{"tie_embeddings": false, "optimizer": "muon", "train_tokens": 342600000}
Below are experts of layer 10 (counted from 0) of a mixture-of-experts language model. Rows are named router (the router's row for the expert), gate (a neuron's input weights, with its number), up (a neuron's input weights, with its number), down (a neuron's output weights, with its number) and show model dimensions 0-95. Each number is 128 + 24 x the weight over its row's rms, rounded and kept within 0 to 255.
Before each expert's rows: "comes after" lists some tokens at least twice as common just before its tokens as in all text. This comes from a sample of Wikipedia text that the model never trained on. Tokens count by the router's weight.

# expert 6
comes after: "\n", ")", " |", "==", " =", "."
router [151 128 117 143 131 139 101  80  71 155 135 128 118  89 156 102 133 127 110 119 132 129 126 144 122 117 125 154 131 114 111  99 164 139 143 111 170 165 147 123 104 125 101 101 101 103 141  89  70 128 164 135 149 130  97 168 152 107 172 125 121 114 134 160 138 156 138 123 161  79 111 113 158 128  85  76 130 137 134 117  98 111 125 162 123 156 157 107 118 135 128 142 113 182 125 125]
gate0 [149 123 134 125  92 110 130 149 108 167 113 161 135  96 124 116 124 183 111 142 144 111 122 135  98 130 148 158 110 138  77 109 128 122 141 155 119 129 128 146 168 132 118 145 138 119 165 181 145  85  94 135 112 157 110 139 127  84 105 146 147  72 138 106 136 145 199 152 155 118 139 112 125 130 115 148 111 145 113  93 162  90 152 147 159 114 119  84 148 115 124 109 112 102 106 123]
up0 [128 112  83 162 109  87 100 156 158 142 127 123 137 154 128 123 138  73 125  86 109 151  90 167 167 101 140 108 156 101 184 126 113 129 114 116  80 120 119 138 108 139 142  94  81 132 101 126 132 127  99 142 134 139 106 100 112 181 141 126 135 142 148 124 128 136  98 134 125 126 128 117 123 134 163  96 171 106 169 129 107 118 115 101 100 113 115 171  85 149 113 143 126 157 127 109]
down0 [167 141 156 120 104 115 153 119 191 166 129 178 111 190 112 130 106 171 123 125 114 178 125 125 121  95 130 117 117  98 115 122 113  61 127 110 151 105 120 161 142 130 124 104 158 140 131 152 142 132  90 144 118 130  70 108 135 122 140 151 136 121 129 133 174 140 133 127 115 168 140 126 158 126  85 128 110 125 151  86 118  98 130 103 130 117 126 129 125 138  76 128 118 149 149 130]

# expert 2
comes after: "–", " (", "/", "(", "|", "0"
router [144 147 172 139 101  81 124 159  88 133 129 106 171  86 115 106 113  93 130 142 118 132 126 125 152 165 149 116 147 129 174 128 150 150 126 151 104 107 146 141 128 109 105  92 166 136 157 160 144 127 123 134 118 117 131 123 124  95  83 120 102 129 120 149 107 135 169 134 129 115 156 136 128 142 156 104 140 137 141 154  93 103 149  95 179  84 130 115 103 103 148 166 113 121  75 172]
gate0 [105 143 136 170 147 125 179 154 137 181 126 133 163 111 170 158 145 141 105 116 109 120 140 152 147  96 148  89 119 102 121 140 139 157 148 124 131 133 132 147 109 117 160 155 122 117 121 129 146 122 129 112 136  92 121 115 127 101 135  87 135 111  95 129 133 115 100 123 145  56 120 118 129 172 105 141 174 100  84  95 140 114 187 125 165  89 140 151 128 121 126 135 153 171 118 118]
up0 [136  98 146 138 105 118 159  92 128 143 151 143  99 114 140 106 136 105 139 127 141 138 165 148 134  98 185 117  99 137  98 153 119 107 136 150 109 112 115 106 133 116 164 167  74 130 100 159 140  83 172 116  88 109 189 122 155 161  70 156 132 102 146 128 144 135 130 112 168 155 140 121 106 125 143 169 118 139 138 117 157 155 154 139  93 109 121 147 129 135 149 123 117 137  95 125]
down0 [151 172 103 154 121 130 165 158 152 163 127 115 101 127 142 131 128 133 119 128 131 161 104 124 148 172  68 136  60 136  81 146  97 130 145 156 128 121 135 155 112 108 136 152 146 124 125  70 150 134 115 105 147 151 106 177 108 153 137 117 128 166 131 130  95 130 152 141 117 116 102 107 134 158 166 107 138 139 122  93 124 115 138  97 146 106 165 131  82 155  99 125  96 127 142 128]

# expert 0
comes after: " p", " P", " H", " h", " t", " T"
router [120 112 140 113  98 125 135  89 150 110 120 108 117 121 132 125 124  91 116 103 121 125 124 113 113 109 104 133 121  57 155 124 106  86 177 151 146 184 160 143 133 167 112 122 156 108 133 150 143 133 164 128 125 131 142 128 106 157 154 183 101 131 161 127 125 121 123 148 136 154  95  78 113  97 159 134  92 150  86 119 111 126 150 161  98  96 134 166 149 124 133 136 161 168 134 142]
gate16 [157 180 102 127 130 112 129 134 131 119 116 120 125 146  99 133 130 109 110 150 125 181 123 138  72 128 108 125 124 104 158 140 147 151 169 170 128 123 110 127 114 131 109 123 203 121 138 175 112 149 150 164 120 123  91 149 126 172 121 140 111 156 190 122 152 112  87 115 125 116 132 108 107 130  82 155 144 129 109 103 135 119  95 142 123 110 125 135 121 129 112 124  73 168 152 144]
up16 [112 132 153 108 122 147 166  90  82 119 125 133 102 140 160 111 138 125 108 120 143 120 148 138 144 104 141 155 130 168 148 108 116 118 133 110 102 109  69 107 120 155 138  82  93  98 107 126  92  94 119 120 114 141 134 122 107 135 182 132 123 124 135 156 120 135 105 120 100 132 133 152 157 111 116 119 109 106 192 164 103 162 145 104 130 105 156 136 117 109 157 125 175 111 130 196]
down16 [125 117 117 127 102 109 150 109 137 149 138 143 142  93 115 189 123 162  81 107  95 151 146 128 118 115 117 149 119 102 110  75 149 137 127  87 121 122 146 102 123 126 124 115 174 129 131  82 146 143 149 135 118 137 125 141 111 100 184 154 164 145 147 148 111 137 163  98 101 127 124 166 168 132 110 122  95 103 114 135  66 177 120 158 132 119 121 123 122  90 102 123 164 124 125 146]

# expert 1
comes after: "\n", "\n ", " name", "  ", " —;", "ms"
router [124  98 129 138 118 132 118 108 136 107 109 131 104 118 108 113  98 149 120 140 103 180 115 107 125 100 153 129 148  78 150 141 124 120  96 112 104 171 111 141  97  98 153  95  86 151  93 110 122 127 112 156 114 105 136  87 206 111 108 102 148 138 113 132  80 132 141 129 120 153 135 182  81 106 135 139 149 128 146 151 102 129 152 116 113 129  88 118 132 124  76 129 164 129 120 125]
gate0 [134 157 130 127 145 120 110 145 133 142 125 110 179 155 116 143 153 101 143 118 113 101 197 137 117 103 105 122 130 119 132 134  98 114 176 112 158  99 113  87 150 169 122 134  99 126 166 132  93 149 130  97 181 122 151 147 167 112 120 114  93 134 127 110 172 143  81 139  97 111 127 168  91 123  92 122 136 148 124 103 110 132 105 102 103 137 146 137 120 125 109 172 127 126 101  89]
up0 [123  90 152  98 153 109 139 143 132 130 131 164 156 124 114 107 140 156 165 128 128 148 144 134 136 142  45  99 129 119 136 149 131 115 107 120 177 131 146 103 182 123 120 117 134 165 159 103 114 121 133 148 128 142 156 135 152  72 140 127  99 133 117  71 114 131 128 113  96 135 143 135 141 145 120 170 143 107 152 121  99 143 130 106 134 150 137 132 201  95 122 140  97 124 110  92]
down0 [152 113 115 154  71 119 119 131 126 164 119 122 129 108 111 155 122  91 131 105 155  89 124 145  83 120 156 127  88 122 109 144  98 126 107 170 134 123 125 128 124 141 141 138 131  92 114 132  87 161 129 109 163 136 111 114 127 166  96 145 121 119 156 164 124  96 130  87 169 138 191 155 161 142 103 130  71 108 148 136 159 122 114 120 114  76 160 113 120 151 141 137 144 110 103 122]

# expert 23
comes after: " ", ")", " 0", " 1", "1", "%"
router [110 152 131 110 104 121 135 142 156 130 119  96 163 132 145 129 117 131 150 114 157 141 137 124 140 103 130 109  89 134  94 117 135 150 130 112 145  79 116 119 129 111 134 137 108  92 124 120 148 129 175 154 117 142 110 113  96 103  96  64  96 123  91 151 139 126  83  92 121  81 120 135 173  89 136 155 104 149 109 173 154 100 156 109 158 129 168 108 155 154  87  93 133 127 117  99]
gate0 [139 109 118 166 130 147 116 124 123 127 117 141  92 106 112  85 135  96 120 119 111 120 169 148 125  87 160 159 107 127 151 134 149 138 112  90 103 160  97 148 129 140 110 148 129 161 101  90 161 138 128 149 166 117 100 164 114 143 132 129 143 120 100 142 179 138 146 152 142 158 149  97 144 106 169  99  96 119 178 137 106 180 117 137 149 146 181 106 125 110 141 155 128 172 110 115]
up0 [139 116 144 170 118 133 101 123 134 110 113 132  77  96 108  74 148  97 152 113 116 120 146 134  85  77 159 155 103 152 166 160 134 152 107 126 115 148 117 154 134 147 126  95 139 143 126  79 155 106 139 133 138  95 119 188  91 153 114  98 113 132 102 133 153 110 157 163 130 170 136 106 114 140 130 145  79 109 170 109 127 159 155 133 127 148 151 131 115 144 138 134 136 143  99 126]
down0 [120 154 110 154 127 110 144 114 173 130 104 196 126 138 136 133 137 110 158 146 148 141 104 176  98 119 127 168 140 111 125 135 142 138 129 106 134  97 117 129  75 115 118 119 161 136 119 149 136 125 138 117 114 126 185 161 168 146  74 142  85 137 159 131 126 107 103 132  92 127 127 137  71 121  99 121  99 106 147 136 154 119 152 137 158 109 129 130  94 122  84 162 143  95 110 103]

# expert 5
comes after: " G", " S", " de", " I", " C", "a"
router [139 141 117  87 103 128 141 134 154 128 161 122  86 101 147  75 182 149 102 130  92  94 121 148  90 132 153 133 150 134 127 107 140 129  94 136 117 136 129 159 125 158 141  83 104 146 136 125 154 143 129 144 130 168 164 124 155 135 137  90 130 121 101 131  92 110 138 146 179 181 126 133 134  95 128 108 156 127 107  79 108  95 168 118 113 118 133  84  94 112 135 116 114 135 105 153]
gate0 [ 91 125 119 119 140 100 154 126 153 112 120 130 139 143 104  93 115 132 123 115 108 137 141 152 119 136 122 123 122 116 126 142 117 117 105 145 118 154  86 130 127 134 157 105 117  73 135 122 135 181  85 122 135 169 150 116 112 118 144 100 147 110 107 100  98 119 155 176 104  79 133 156  96 128 139 111 105 109 111  69 140 100  73 132 151 111 132  57  99 150 160 146  87 130 139 129]
up0 [ 81 151 136 106 138 128 134 155 102 133 110  94 150 111 136 144 144 161  94 110 146  66 120  79 119 140 131 159 135 119 130 127  89 134 134  67 112  99 163  96 107  91 163 116  78 163 146 112 153 124 156  93 125 109 146  83 143 125 140  84 127 135 107 149 128 146 140 133 148 135 119 139 138 120 151 165 147 112 131 120 127 133  87 174 132 102 138 126 171 134 149 132 128  91 119 136]
down0 [178  90  94 154  78 135 129 119 138  96 190 161 144 184 142 141 137 160 123 141 129 107 154 136 121 136 105 134 116 114 139 186 144 124 119  82 134 151 186 128 153 144 114 147 107 119 113 115 141 154 146 114  87 178 157 137 140 119 118  77 148 131 143 133 133 129 159 106 162 118 151 162 123 110 148 147 111 112 118 134 130 148 120 140 134  80 134 128 126 116  88 147 118 130 128 117]

# expert 19
comes after: "a", "an", ".", "i", "-", " John"
router [ 90 128 163 143 117  96 113  91 141 153 165 142  91 110 116 130 180 152 105 146 143 121 122 128 100 100 127 169 131 169 139 107 143 132  94 148 134 148  81 130 137  96 139  78  88 122 124 118 147 105 139  90 147 155 171 129 117 137 151 129 158 123 115 128 142 116  93 141 165 138 108 179 176 162 141 111 127 133 143 111 136 185 117 130 151 111 137  97 109 158 129 125 123 110 146 155]
gate0 [132  56 124 146 126 148 134 126  84 113 154 103 155 141 104 145 148 135 147 188 144 114 120 174 147 141  96 112 154 151 172 137 154 141 105 124 106 172 156 123 130 176 134 121 134 110 133 137 133 129 102 141 102 180 133 150  89 159 138 139 131 135 125 160 114 187 131 138 138 128 107  64 141 104 119 144 141 176 128 123 122 137 140 134 143 147 126 144 143 103 156 113 153 115 133 132]
up0 [123  73 138 122 118 120 114 128 114  91 152 141 141 103  84 137 134 140 158 112 140 125 104 126 120 132  95 150 113 133 172 156 109  99 146 156  98 154 112 128 157 106 120 143 128 109 144 129 143  75 128  93 133 118 161 110 114 177 159 136 128 181 123 141 123 144 133 183 138 148 147  62 151 139 164 130 129 139 155 139 120 125 134 153 143 132 139 104 101 103 156  79 131 110 157  82]
down0 [126  63 108 112 114 159  94 115 101 142 159 115  91 166 134 159 137 137 150 158 110 142 162 114 112 134 128 116 122 130 152 111 137 111 155 154 143 142  95 153  94 133 111 150 133 118 104 137 154 123 153 115  90 161 128 143 144 121 160 123 113 151 145 135 104 157  84 101 114 125  77  92 133 117 176 132 116 120 133 111 143 141 148  93 108  89 157 118 124 154 163 158  75 163 140  95]

# expert 28
comes after: "-", " |", "|", "\n", "==", ";"
router [109 116 147 119 124 125 140 138 109 121 138 132 109 157 139 162 140 161 122 162 121 127 147 131 136 113  77 165 136 126 170 165 120 148 147 167  93 192 108 119 135 171 123 108 112 124 147 108 180 121 102  91 124  90 158 149  80  76 151 121 117 119  80 141 132 153  97 146 143 126 122 112  95 162 109  93 128 149 140 114  79 124 123 130 136 114  92 128 118 109 145 140 134 121  97 150]
gate0 [ 91  90 133 146 125 158 140 150 141 151 123 113 163 119 110 137 114 131 140 112 142 146 140 124 128  95 152 143 114 145 109 150 132 157 117 122 130 160 153 111 119 109 117 118  97  92 156 118 141  87 109 168 151 149 124 112 105 145 178 109 135 176 115 127 169 196  87 134 120 128 111 117  79 140 129 141 146 106 154 100 113 180  91 105 113 118 109  83 128 137 188 112 119 140 133 145]
up0 [139 171 116 144 146 157 155  87 107 143 127 124 110 152 135 122 136 108 130 141 130 115  65 113 117 149 130 154 113 111 124 150 150  82 113 147 117 143 139 164 100 156 134 115 128 100 146  92 103 102 106 137 158 114 143 178 146 142 140 142 157 125  93 100  99 115 115 137 156 130 148 101 122 168 107 136  89  95 135 142 159  90 102 114 125 130  82 115 184 137  93 170 132 153 114  98]
down0 [125 135  95 153 108 105 116 170 107 167 118 124 119 137 164 128 168 128 139 150 152  86 171 114 118 109 144 120 148 151  99 116 148 105 151 132  91 150 111 113  88 115 152 140 155 131 143 110 145 134 105 125 111 107 113 170 140  71 130 161 116 123  91 148 183 121 142 143 129 121 104 153 152 139 108 133 157 123 126 108 161 132 138 106 150 135 168 139 163  99 136 118 192 109  82 116]

# expert 20
comes after: " |", ")", "W", ";", " —;", " "
router [147 129 136 123 117  64 112 149  99 149 124 118 162 137 126 126 151  97 136 134 165 135 130 166 145 123 104 153 147 124 105 107 147 136 104 169 114  77  86 124  95 137 114 113 137 110  94 140 144 100 151 151 108 167 104 109 154 129 113 140 128 104 110 130 141 156 183 186  93 123 144 149 112 138 117 129 166 123 114 155 153 110 128 116 110 138 126  78 157  80 110 142 171 115 150 113]
gate0 [113 164 141  87 171 131 137 154 146 110 151 112 130 140 107 159 138 105 131 160 130 100 124  98 138 142  79 195 128 115  97 148 127 123 129 148 142 148  94 134 133 146 146 142  80 105 135 146 119 104 100 126 122 133  82 166  84 163 155 119 111 139 108 122 145 167 160 149 160 109 145  96 137 151  99 132  97  89 141 139  92 105 149 114 138 143 131 140 104 109  97 135 115 102 171 149]
up0 [111 146 134 139 130 159 109 119 135 126 154 163 132 142  90 108  90 133 135 128 101  63 116 107 128 147 102 117 158  81 111 161 136 125 123 153 124 162 114  64  89 122 143 119 112 138  98 147 144 118 133 130 166 147 139 126 106 115 146 112  90 118 137 136 140 150 141 142 102 101 110 114  98 115 148 125 153 138  97  96 181 112 147 118 143 150 142 164 149 104  46 108 133 120 121 148]
down0 [146 113 160 109 101 102 129 107 122 117 171 104 135 121 134 142 156 172 108  99 118 176 160 163 107 143  91 159 153 188 120 126 153 161 117 102 138 126 114 114 138 115 138 121 139 124 102 144 140 166 139 140 103 137  97  92 197 118 108  98 104 120 122  93 129 150 133 117 126 118 124 148 103  79 119 149 115 164 147  89 135  93 171 143 157 149 122 131 133 142 121  95 141 127 133  93]

# expert 4
comes after: " of", " as", " with", " is", " in", "."
router [128 141  84 103 150 174 171 141 141 152 111 118 173 121 144 152 140 128 139  95 166  81 106 121  98 102  87 113 129 128 153 159 159 159  96 134 128 116 101 115 124  97 145 125  95 154 109 115 144 137 134 135 128 172 176 100 126 143 165 109 130 185 132 146 152 122 118 131 125  97 121 129 132 125 133 191 105 110 149  99 158 140  88 132 122 148 109 147 155 155 127 121 142 125 156 103]
gate0 [162 165  87 158 117  96 113 102 109 105 137 137 115 147 129  66 171  97 105 164 101 117 157 147 136 141 141 109 149  99 126 160  78 114 161 135 150 121 129 158 140 140  66 114 110 105 165 129 109 143 144 146 139  97 103 122 119 142 116 108 102 142 118 122 109 141 124 125 143 154 146 164 135 102 139 130 103 126 168 147  98 108 160 166 124 161 101 151 136  96  97 145 146  97 138 116]
up0 [105 133 114 103 116 129 108 139 141  93  88  89 134 160 142 101 115 139 123  85 163 160 127 171 127 125  91 153  84 164 134 110 138 182 142 106 120 112 104 141 143 108 142 157 102 116 138 135 115 145 127  73  88 138 121 143 152 171 173 110 145 109 145 149 157 108 112 135 124 110 169 130 126  89 131 144 127  98 106 183 150 154 132 120 106 116 138 120 101 112 146 104 126 101 125 165]
down0 [146  98  88 145 130 142 149 136 162 122 165 118 157 144 132 105 144 163 133  87 140 151 126 140 152 142 128 127 120 122  88 106  93 155 125 137 136 102 114 115 134  80 152 168 117 120 141 126 139 138 126 155 143 116 128 136 126 162 120 112 109 139 153 127 129 124 117 117  98 135 138 128 119 143  88 153 132 163  74 147  64 166 162  68 145 135 156 145 103 137 137 150  71 137  70 144]

# expert 21
comes after: " |", ",", " (", "–", " in", "."
router [111 152 147 144 126 137 135 111 124 102 129 128 143 151 127 143 131  92 132 169 115 134  96 135 174 157 163 165  89 105 156 109  86  92 110 107 103 144 104 123 125 163  92 120  95 163 144 139 140 157 121 108 175 112 138 119 112 196 185 120 149 123 109  79 126 142 150 112 124 133 115 135 121 147 113 105 123 119 133 131 108 120 142 136 179 161 121  92 162 111 172 139 104 111 126 121]
gate16 [119 100 104 172 128 144 146 128  99 140 103  85 102 127 141 149 146 134 193 152  99 154 173 136 132 159 141 146  89 146 162 118 104 166 136 119 111  90 117 132 114 148 147 132 151 139  97 101 118 130 155 120 140 144 145  78 116 118 111 152 109 111 143 135  90  95 124 143  94 174 135 126 106 136 133 135 154 130  74 156 138 129 116 105 113 124 132 134 147 100 114 126 194 121 170 124]
up16 [118 121 124 144 136 116 128 117 158 109  89  98 112 132 123 126 129 163 184 153 143 164 162 139 148 146 110 129  83 126 131 136 121 109 107 113  87 105 120 108 116 139 120 117 109 153 124 103 103 125 127 163 149 137 128 104 128 152 126 166 110 113 142 146  97 104 130 189  73 186 140 117 117 139 101 156 134 125  88 148 138 134 115  91  85 122 166 154 123  81 134 178 144  94 142 120]
down16 [150 114  98  99 157 146 138 166 150 126 170 132 132 128 104 148 125 124 145 148 150 123 142 141 160 115 128 100  95 114 136 112 154 108 110 175 143 177 110 120 107 151  84 135 134 186 144 147  97  92 115 136 136 156 134  90 136 129 124  69 136 114 106 117 145 116 162 133 138 130 163 129 191 115  97 151 117 120 127 188 123 157 122 125 162 117 110 119 150 113  99 146 108 114  95 107]

# expert 8
comes after: " the", " of", " a", ",", " and", " The"
router [112 136 140 163 136 147  98 124 147 154 120 155  77 139  63 112 142 135 114 116 131 153 131 122 133 127 123 119 142 132 105 155 132 132 130 128  75  95 126 177 126 117 147  79 120 118  86  81 138 130 114 111 105 107 163 117 155 141 126 149 153 149 110  92 114 123 125 145 160 205 124 133 125 149 163 102 171 167 130 113 123 160 147  97 140 141 155 129 162 120 125 149 107 127 144 155]
gate0 [120 113 159 134 105 149  94 105 146 145 140 131 151  90 166 105 130 125 119 149 130 103 126 127 135 143 125 131 119 120 150  58 101 177  90 151 117 157 124  89 151 146 157 174 171 159 140 138 111 155  97 116 125  92 109 122 134  85 159 134 127 144 134 132 154 157 161 171 123  90 134 114 119 132 120 122 114 135 138 167 109 120 117 124 198 143 103 154 119 164 110 113 114 108 106 124]
up0 [117 120  64  70 170 107 122 129 149 124 135 136 110 172 153 117 141 114  98 147 140 173 138 120 107 114  70 113 152 135 129 144 115 131 142 136 134 110 110 137 156  98 107 107 113 133 133 151 154  66 114 170 132 131 144 104 159 144 126 132  96  72 141 123 169  97 124 142 135 122 128 114 100 132 137 128 134 137 116 142 114  76 100 160 171 115 126 161 169 152 125 117 141 118 132 107]
down0 [129 118 146 122 132  88 111  88 158 153 111  98 116 142 115 131 155  99 139 126 100 115 120 135 127 183 101  95 152 131 130 128 109  85 161  99 113  99 131 125 127 108 126 140 136 129 123 139 134 113 108 130 106  88 118 130  99 112 140  89 119 129 163  61 108 113 137  97 134  83 115  89  97 150  82 155 122 137 164 165 173 110 156 136 142 124 167 133 100 123 135 101 140 156 100 170]

# expert 3
comes after: " the", " (", ",", " of", " in", " a"
router [113 105 143 109 108 157 131 111 174 165 146 123  96  94 114 117 132 117 145 144 156 147 133 119 153 146 110 117 149 159 143 143 117 134 170 107 126 176 101 120 164 132  93  95  82 116 136 154 143 139  97 119 110 135  96 144 125 132 169 127 143 129 155 109 126 135  90 124 147 176 112 141 171 122 111 119 120  93 125 135 102 168 113 121 171 128 126  98  55  99 161 129 109 126 116 164]
gate0 [ 87 102 139 145 138 145 140  89  85 140 140 150 130 106 130 117 105 112 118 142  91 115 113 142 164 112 117 126 138 168 118  77 131 108  96 113 171 118 163 165 126 108 153  92 124 106 130 118 112 138 127 198  93 126 129 135 146 106 115 102  86 157  72 115 111 157 109 134  97 128 113 163 134 139 143 125 135 140 161 152 120 104 115 113 125 107 117 153  91 111 153  95 152 140 147  82]
up0 [144 123 125 129 115 127 138 149 145 115 131 122  83 145  99 152 165 119 143 135 167 125 140 135  63  94 127 169 129 133  99 141 111 139 144 145 161 138 112 152 171 133 114 111 122 168 137 116 184  87 125 124 156 134 128  86 110 161 115 154 175 131 139 121  67 122 121 112 162 154 146  94 118 115 122 119  99 160 113 105 100 149  63 120 120 151 122 126 151 131 127 147  93 103 120 136]
down0 [142 120 108 134 121 156 103 166 159  94 150 107 138 123 155 156 122 170 108 152 154  99 146 132 144 137 130 140  64 120 123 182 179 126 131 154 104 149 142 118 173 153  77 125 154  98 114 154 136 157  83 105 118 146 138 121 110 135 111 129  90 119 121 142 161 151 132  99 166 123 121  97 149  99 114 163 154 123 103 129 119 136 111 132 120 147 161 168 133 165 102 152 112 135 137 149]

# expert 11
comes after: " the", " a", " and", " of", " to", "'s"
router [176 156 175 119 151 144 143 142 135 153 123 121 121 158  97 126 146 150 137  81  86  98  97 122 138  93 175 116 158 110 112 100  84 159 138  96 135 151 125 108 137 140 160 139 122 132  60 127 132 122 170 127 122 112 128 101 141 153 134 139 146 122 129 161 141 153 121 143 160 134 107 118 127 117  92 107  98 117 137  86 125 138 101 110 114 149 142 156 137 172 148 159 113  83 156 107]
gate0 [124 139  86 102 167 151 114 114 125 124 151 137 102 163 145  97 172 164 102 123 102 115  78 137 137 138 155 117 152  89 106 138 120 124 178 140 143 137 143  99 146 164 116 126  90 152 144 159 122 139 113 145 109 138 144 134 135 129 142 142 143 111 103 100 145 123 134 117  99 123 104 148 165 130  81 139 130 114 102 104 122 155 104  98 146 133 134 128 100  61 129  90 108 200 138 132]
up0 [145  72 115 148 121 157 116 123  71 101 137  84 163 119 106 128  98 104 141 126  83 136 131 169 103  91 113  89 116 100  85 154 118 105 149 118 160 166 151 161 152  89 137 102 127 111 136  86 114 141 105 115 137 158 142 137 106 149  93 137 119 175 131 133 121 136 135 119 151 116 124 115 118 131 135 113 139 142 106 109 145 153 137 133 142 185 158 165 130 116 152 145 155 132 139 164]
down0 [100 135 118 160  75 132 135 111  91 134 104 105 138  87 164 156 123 125  72 133 155 118 146 155 145 201 120 152 145 118 103 136 103 154 136  94 141 102 128 101 114 148 160 156 110 130 143 124 148 165 149 133 128 134 159 117 147 110 144 150  91 113 129 143 164 180  81 108 141 144 130 147 132 141  89 131 141  93 130 133 131 122 130 124  90 131 161 120 140 121  84 143 148  98 109 150]